config.yaml
experts_per_token: 3
d_shared_expert: 0
activation: "silu"
normalize_top_k: false
tie_embeddings: true
optimizer: "laprop"
beta1: 0.9
seq_len: 1024
train_tokens: 551800000
dataset: "wikipedia_en"
Below are experts of layer 2 (counted from 0) of a mixture-of-experts language model. Rows are named router (the router's row for the expert), down (a neuron's output weights, with its number) and show model dimensions 0-255. Each number is 128 + 24 x the weight over its row's rms, rounded and kept within 0 to 255. Numbers have three digits each.
After each expert's rows: a language model's description of what the expert responds to; "comes before" lists some tokens at least twice as common just after its tokens as in all text. This comes from a sample of Wikipedia text that the model never trained on. Tokens count by the router's weight.

# expert 19
router:118113166101142107114130126136158158143110125121133102123142127125120118123109159156142135123105136106077103133150119114158156112103153167133104103146144158127089116099161128136100175172125158127105100118123175151142117111146120125134150133153135115150153151084125142135124105126142138143107140109110139114108124079142102102150123134139083173134153128085127104118151115145164118100145128117160102112148115119160139111154137091147133154112090172151127160091127136138151152121100080140143111084146110101171099163152145131151109122149107128141129144092133151120175098116147139146117127092138163133159183122105162108183115162134158099102146139090160083085139141164137095110161112111121069099152099140104155069138124118159120163131124170131121103075156135185127147138133167
down1:185113161157127152111143117128165110096121104156095095119106074136111132089078133148117141126118108158125117161132079099146124120147130120108120152144127167130134151111170119110098119156115110108166127149147161184119112075121146149118204107131145111113135126124149111159147157156113148142130116103157179166117138132158158113095126194136077133137171105139126097152177063123119128157120128109144133123135126098134142108102143104123115164090129151123097108139148123088116150162111161148150159135129119139147121127117130162104152117110121118125143106138208108155135149111132132075146166137083135152124124127119095148139143143155125096178144085146149146159132154118151085142099101158122135125120110150100138127137124115103117116114100127148119085113126131145118122106102114
Description: Final pieces of proper names, surnames and Latin taxa, such as -agne in Charlemagne, -ić, -ensis, -idae, Jones.
comes before: " | ", "\n", ", ", " |", " (", ","

# expert 27
router:101104143107146160127159138143116143144142158129168144127168152140143105108113151108105170118101148133103124143151146152149096139129103124104112135148133075144106148062184118103094162096156162064096097133110165080170158092148162141150136137160180130115087093126133123149111135130103143086124089163127142109120140155131153114104142148142142113104137132117129114146137142157141095104131166153139100131098118127107115142141152096107105130121125165151127156131167110141101106151156135156143091112117125133133155128144099106176173106096148120191103117104119106119115131160142128101137118124153105162157113096088147128168100135161172080130128116105155112110130134151132106129158139089110132099100123125127097098114163087102147118110145092119155150125153109138162174140129135
down1:092123049103142159060082136120121106132141123137084101155147116104099114145108152128122126124169134141156184130146150156144134144140138129126109144096094096085126140145103146146071149131115148139157110103159100118089101093107174129144118109178141074118085115145104143114123201101114164110109082111136138096142120136123164125095142170133139134160100138158140160139127139175119084115126147094130127135135139099138114169150122119073131117116129117130127154090115165117103155119098108121143121106151151138127107102125137127120113149126137126136151143125118159083109129132102129097120161159134138116143151150127129121125091117143079089084120112130104151111152151125097092145107125079126159117092136128115141145156139094134158129112145126105096110098120116133188132096129132
Description: Semicolons, closing parentheses, colons and pipes ending values in infoboxes and tables, as in "(father);", "Sri Lanka;", "(RUS) |".
comes before: "\n", "\n\n", "1", "3", "=", "00"

# expert 63
router:119134142111113110151157102124129161127132146177127096178159110141112122151141124131147107114142130116096137099133167129133132119141112154124075089163110149139104108089158124102084101119157158088135079094128147125114122118092178101149137126163140100171134124131125163104118107157157161157149124120149094160131163150150122137094156091113091180129133119130161124158123131129131163129135136159135148142080149139091108125171165095154136166116098152188105165133157133162100138146161135133129134147153135105159133113158110098118114110134147104150102103092110135168114123130171118113101113128123109148169182140101137117153116142165149088086164133171147114110150137125132116106091161145104074094107115137099105082097154131150115147105129115165146115136108149148147121131111125
down0:150116088128108137085149142103083097131108126127151123190132148147134115123124101120134118115163115136080143120114171106095136149125169141110115149151080121151129112145138127156129176090101142154122094147105177123166110143138143137152117150090120108139175166139127096094115084100121109132118106100092144098150133152127139162148100098132100136132144116144149138110103157140152146141115141139114153067157146126133120169123102110133157125104156175106140117083113089110132072111104114104137130140108120128137151143078127131095141121158116106115149136082096145112150134153165127156095105131125087161112112165137147138145160103145160134124114135158185127154088092135126158139141140091148120113120160140178172110128097110115108118139108136092112142129125116095146140068164176
Description: Periods closing sentences, often fused with the last word piece (ov., es., ).), and closing === of section headings.
comes before: "\n\n", " The", "\n", " He", " In ", " This"

# expert 6
router:117158147093128178095120097135173126132126090104147134142155157118150148125154126113140107136152146112145101141164134149156098116125136159150068127095150136088132117097135113167137115111134131126150066124098124122139165094146155142146141109134135124126134111164093142133139083136158169117144102119144102103086167123097095132137170104126139162127109135156142140144138086151115122122111138140111100095114116165100140175158125102085120155147120136160140162087153159124132114142136078156087112164170116123118138085089105120135139112097144092105138093080130104140134122086120106121076167181129102101155093143125146116110122106118102113115130140109144083111142117101154079113133151106087091103098137141105109164150137129102177104114161118135153145135143151160121158141133120
down1:154131160111088147085176127111164132139127114144139114091113163178132101099127120124119044116137120143084122138159102101136138111141096125123122118179097115085134097136117163124122150132130133130129089131116115146175141144161151074167120085156130186121126144109157172128145131121127140133166140141147141084159132135126132126119138184132149102134148132111088167118144126171134140123152076148142151123172132150124109133064099148148049131087153122165131126139090141111125153171080125125144134138132137157143102125118115174157161133145128129127122106143095105119119151102108158097154140108133133113105094138146153140120131130152134130147143164114118137128105116145138122144101124131123108106122136111142110165173180150104142082100135110147111158134146152155108117136170111
Description: Tokens just before numbers in infoboxes and dates, such as UTC+ in time-zone lines, January, No., part, decimal points.
comes before: "2", "1", "3", "5", "4", "6"

# expert 53
router:105142137117117106095131127134105139119135130147117124139116182090162156128137124107102142094126184125109087127123138117142090123121113125149092172094169113075125151106138097161150130092172177133172129161115125088159118126141141118135159135156116125174093115146096147174137133114119129153130113119133102130116151131133127144124151076126157131145139161124078124151131123116153126135136122104142113107140111108162141150148138089111165165144138122163116139104168140191122123099116144097102135120130125109077134116167106107100107159099136094130150122111119090153099161150147145114151138129108159085163120107154121145126135145123097116094149107123149107111142102142089133155081125120135152108078170092082102132175134087106162089116164141117153130125148078122134178115109096
down1:124108140112135130094164074105146117149146113160106115140123117137089145083083144109090143160127113151152125145162144126145139097142115119133116158070150126102162134121119102119159121171148106121110139090124077113210154156179125155142121131105192121112099158142118109080124083155100104162135125122135174127135143115154109123102126132110118128148103127080088113121115127106129130126126081123157121114138137137144105160124097153161130174094118122143166102163145121113107106116110110120118136154120141178101062152128061115099143135092122139164100171140136106155114133140147083119131120101088102143128070159149139151121126122108149150106143136129131144108160120115157085130149105131087100128131091106129156128143108125132131117117097119141107135114124161117092132145104138
Description: Single middle digits of four-digit years or numbers, as in 1(6)52, 1(7)44, often in lifespan parentheses and tables.
comes before: "0", "1", "3", "2", "4", "6"

# expert 55
router:105132129119149163109161101154171122152118111081126128110143134139141166095132087129129099124149134104104158138144145141149120104120155110123116128096146154128130153162126091140152102101136131135171094173150144129123136140120082138121166091149108096096123122150133137145147176132115141105142128127164118146114149146093111108161141115099137131081137140161129134096141176135144151106120126082128086107130090113136168147067105111170128115110135135148093110115134152121098134079084157147093118138148114165123126123139145178122160156132152117112079127111152115152090082118095099142125138119103071102155115153095143152144089115126109131111180124079112089148141161081172115124131143123120155132123142105136168163120115151173152113078119104169140102164107104150116138143128141
down1:074136124083165168081144138167143116114107149148142113137099147152111105164116126122157128107060121120152118150129135095102073197150091092129173143113113135134137098113120146117134114138138141147110159138126105170124095136117118107108123147144134099176117110138128164091144137134131140131148105115128116053107094134131143093124153087128160103162134136108127111091128141129103111141160148107166146171128133101154122139159163114128108138147150119141144162109157126160121091079137069151125129093122168094134143157109115136120134151139104133141076117123109127179138122138133122113132109123156207121107092128143141109162136206112141145119148108098134141123137141150159134106127155145108139126157131138111164119136138158142110124088118114148084117129128117098092142141123147
Description: Large-number pieces like 000 and thousands commas in attendance or vote tables, plus quantity words such as million, percent, number of.
comes before: " | ", "0", "; ", "000", " m", " metres"

# expert 61
router:119138176095129150130117101147091113145094123166135087160166182134129142131140151124098146105146167105077109117155124132100116122101116106186100138133154149109105146078128088121131153108134155152135071145136135143127117090085092160156165136182144077080147112123129131148120137137099163130128132173140129121111180127150092120135159079118128150094153153138117095105168126133151166070159116113116129123136088110102133147115132112130114130152143144147079128136101128145151079105111138130076127082106121141108096126137126132134133137105132101109098129110109098120105110098119115137131116101083148140147105114131122110120102152112114099098145118144173098153118139114132098087133164126123156108143118126117105112126133138124159141091124112120176102129141100178074124138108151
down2:111107140133117082111122154100139138150148099119143116145151149147157122111119136133133093149108184124159119106108133127117105125082093092184117162130151101161089141161119073122105103125093134119191104112142101148093090069151136126148141121129097113121135169114112141174064115092101097103100143168125138137123125110096116149118137108091124150131151113118111119140128172102136129116134121140128119147121101131096144156138094112150178101126114079100143105104103126103147145197153178161166122154123148138093162138141111158111174129111161131135153128148140115131139142101139129130104139135133115174155103113106117116146111119109145053144120170118094149144130121116165139100148128102165166129145132126185098148129121135129106108135134114082137145152118142119125121132110099
Description: Cell values right after pipes in stats tables, such as 0 and 31, plus name fragments like -ab in Swabian, Lee.
comes before: " | ", "–", "0", ":", ",", " |"

# expert 37
router:162186124107105178123151146123131101117155089133104097158130153150155154147160134100094140097159169087143101121102163148100111123127133106116145161141139134129108134132100109133093087119184139163139097092130179113134134113140151127118117116126124138081094129128130143170151166116120129139146105086152122112093161167134105096095169085096070154122169133117136100108115133162123132143129126136110140126113126121132148152122121088149076110141171113172162128121124155128125137084093138173113091120101149105106150124118116101133145110129117132118125114109137131129135126130105105091113133126141118137142143093135154119094168152089118127078149145148113119109139170107173108155108156170127093135085148117089145131119110117146116176112115086133139107155132113121165134157186163
down8:118144125113114160086141131105114130120129068156121135113145109133153117073187138115144126097156143202091131090123125088119153143102110110146089141121171140145073146122106158167115150140149108119111134120127170124168180093134123147095122123119124165143089083114043131141126081127146123146130126170160124119136137150166145143094092138173094138174103126140136137118174147149166143093167151123152102121137128149155175126084136128133149128136116130139112097164142128148112105096121130153106109110121156165155097120156142124119111114137122084154128096114111140125111168094131157139124122119163130140143162124153160107169146111136133157136147133140148131110151122150163113107116177135125093163125118139117110138130170145134123130100122100184147121128152136095125138131128140
Description: Ordinal and superlative endings and separators between digits, such as -st, -nd, -est, dashes in scores, colons, table numbers.
comes before: "0", "1", "2", "3", "4", "5"

# expert 22
router:090119135089117153114111076163146101146106107110152141138166147123151137113104168126132147152116130106091081137160147165124127187114125122099125136081132140141139199073131115141119127114141152144119141168126145102190132097136105185162139168125124142126102128144096120151138092143108111106128119111124116131129117123148157111103127131133111151090170126168143110138146140161088132095095161153156131135114104115088159183171152129120111144122137134136122139101124078123122146121156125121129102074150146125135104138157110134123135156096130105136112125142148087125128106134154162143099142115114158097144104117117106160143092151161143143113142106108177105093127131136182089123142123092077140084126112132118124125094181091083145119117167116125108123149128097161139114129139165
down8:163146096144138113141125132131110150098102134133130110135119121142196112111151118143094133157112088085108144129115150136126093192134170095113082109139127105157151147157116134109127109128092136132092141155059098093112126143103107105100211113133100125082132149111133123111096130147104138126134122071137139123089111146134147120098116125161154104152154107125143128099145142132133141177167111144154135131132155120126131133115136105155150127147157171121132099127106111155084160169146155094135103099122109140119131140088136102141121123119157134113124105169094144139152099155114132150109141121091155145113142081101139094141109141155136140131172086127152164164162185137136134135091162170125129134138128127148118126126123102103125121161116154120211134115114134130125117145122188
Description: Key nouns and field labels right after a "= Title =" heading or in infobox lines, such as body, constituency, code, UTC+.
comes before: "\n\n", "\n", ": ", ":", " =", "- • Summer (DST):"